{"num_hidden_layers": 12, "hidden_size": 256, "n_experts": 16, "experts_per_token": 1, "d_expert": 352, "d_shared_expert": 0, "hidden_act": "swiglu", "moe_layers": [1, 2, 3, 4, 5, 6, 7, 8, 9, 10, 11], "router_score": "softmax", "normalize_top_k": false, "routed_scale": 1.0, "balance_loss": 0.00253, "balance_bias": false, "router_z_loss": 0.001, "init_std_router": 0.00979, "lr_router": 0.00221, "vocab_size": 4096, "norm": "rmsnorm", "norm_eps": 1e-06, "tie_word_embeddings": true, "optimizer": "muon_variant", "learning_rate": 0.00727, "beta1": 0.95, "batch_tokens": 65536, "max_seq_len": 512, "train_tokens": 647300000, "max_steps": 9878, "dataset": "wikipedia_en"}
Below are experts of layer 5 (counted from 0) of a mixture-of-experts language model. Rows are named router (the router's row for the expert) and show model dimensions 0-63. Each number is 128 + 32 x the weight over its row's rms, rounded and kept within 0 to 255. Numbers have three digits each.
After each expert's rows: a language model's description of what the expert responds to. This comes from a sample of Wikipedia text that the model never trained on.

# expert 2
router:090174188178121147140218108150131092118151141115130108190202143132144121121122134172178142119135166099150143193109132166094190139105137132094200068177163071134154146111173108148155089133156112
It responds to: Line breaks and headings. Line breaks, paragraph ends, == heading markers, list dashes and opening parentheses in lists, infoboxes and section headers, plus first words after headings.

# expert 11
router:080111207191077111152069097213112114161123103121133157145151080163181073121168162156109228131130199069080178139101146164120105164118153126140187112133100055099129157084154117069192099088119128
It responds to: Table and list separators. Pipe cells in tables, colons after field labels in infobox-style lists, and degree or minute symbols, such as Born:, Spike:, ISO 4:.

# expert 13
router:132142176209079112153156133133120038129135090081155127112120164153085079093159171144133185103178196138104132127143160171154177161148092169122155069157117102137192091121137133122153130170085092
It responds to: Place-name starts. First words or letters of place names, often after the, of, or a table pipe, such as New, North, United, W-yoming, Mel-bourne.

# expert 6
router:114060153181028146161081127126100090159194085113157134111129116201195069093155116150132162095138144110103082096117140146097105176169063158136122152126113057152091086063140148116140138120103131
It responds to: Word-final e pieces. Word pieces ending a word, especially e, te, se, ay, in names and ordinary words like Reind-e-er, Prow-se, Volun-te-er.

# expert 15
router:102097161126090101124148070219040069143166110111126107157153101145134128130129107146149143089174152153121180131107146111131088119164119175105121136160087093203118100106134132152124114097109109
It responds to: Common head nouns. Noun heads naming a type of thing or person after an article or modifier, such as film, album, player, station, school, group.

# expert 10
router:104084153197031112209084125137070118163134118074132124120143094167131087128132171134122137073182133077082160095095151150151124177114144108127191080125101076143156062110155191165132121116094132
It responds to: Foreign name endings. Suffixes like ić, ski, ov, en, an, ia in Slavic, Nordic and other foreign names, plus the -ed and -ing endings of verbs.

# expert 3
router:168136151204061123143122111107053074149162089119103106140174091142116087127186130144095187102105150168084124157133173141104142098141114114125175086180149092097162089192137199136123125098115161
It responds to: Foreign name pieces. Word pieces inside South Asian, Malay and Arabic personal names and titles in lists and tables, such as Sh-r-avani, Ash-ra-f, You-v-anam.

# expert 14
router:126067162140017096142109106108134069135137104135150108143166099179137116150121204154226209095112143106130184133121167114209144141151146109116177088137125077120173139144134117092140134095127143
It responds to: Digits and ordinals. Single digits and number pieces in tables, dates and measures, and the th after ordinal numbers, as in 54th, 1.17, 18.

# expert 9
router:111095229137064137141082091133052115138127106131113075123113080175147129150186172126115145142134190091136136113089153113144137050163111177091182099134118105126160088077133176119150131123069146
It responds to: Name endings and commas. Given names and name endings in lists of people, and the comma or "and" right after a name, such as Marc-ia, Robert, John, Greenhalgh.

# expert 5
router:115107166216092152177117145145116102120112111085143141179113087228160048117174139139128157153144115138121243112161134151173152085095118132069162144135077083122109085027134144125150132117086122
It responds to: Mid-word letter clusters. Short letter pieces in the middle of ordinary words and surnames, often after an opening letter, such as t-ac-o, t-il-ted, Met-c-alfe, vac-c-ine.

# expert 1
router:109182127163090120081208084167118027141178090083095095139141101140134125115108171128166167149110139034117165142112190127149134081133077106108167077159155086182122076109148142084145074156117116
It responds to: Verb and word openings. First pieces of lowercase words, often verbs after to, the, or a, in running prose, such as g(ive), s(ought), st(ayed), disc(ipline).

# expert 4
router:168168164172000163141137130116131086150131102113117116108119114173084085106135156184175195133175133129134105157118167129181160076139077150135183140140133015112153091112118135139171092105048133
It responds to: Spaces before numbers. Bare space tokens before numbers in tables and dates, plus year prefixes 19/20, month names and $, as in born 6 April 1797.

# expert 0
router:100087166232071130139135107129086101160164131092173129168134141077119172140091165138155143079113143062117086152149165160199155138177090130171153101153122077113106183097146146100111073089113121
It responds to: Mid-word syllable pieces. Interior word pieces like om, em, od, in, often in taxonomy names and proper nouns, such as Rh-od-obacterales, Cont-em-porary, discr-im-ination.

# expert 8
router:147099122126049111172061077159078091135160074086124107170152129127115140142171144205150163120169138089112174115102174183191148116158133173137131075141130083084138078153151174129139117098127123
It responds to: Adverb endings and auxiliaries. The ly ending of adverbs and common function words like was, is, been, later, most, as in extrem-ely, unus-ually.

# expert 12
router:158107149133099167136137083205108112143166183075138116196122134174141091127148148121145140124163168154151162142142153116139154125144127153096209125134133102171137089146185097083140098148076165
It responds to: Prepositions and articles. Prepositions and the article the in running prose, such as of, in, at, during, for, as in division of the British Army.

# expert 7
router:106087138165021092174119120105108064118174061152132113139122131157150125132162145172166155089145193122129137165125167141143100153160100183112199098141130073155134129099190113118067126102118148
It responds to: Codes and closing marks. Capital-letter codes in sports and data tables, plus closing parentheses, quotes and brackets, such as ARG, MHP, DAR, (NH), USA.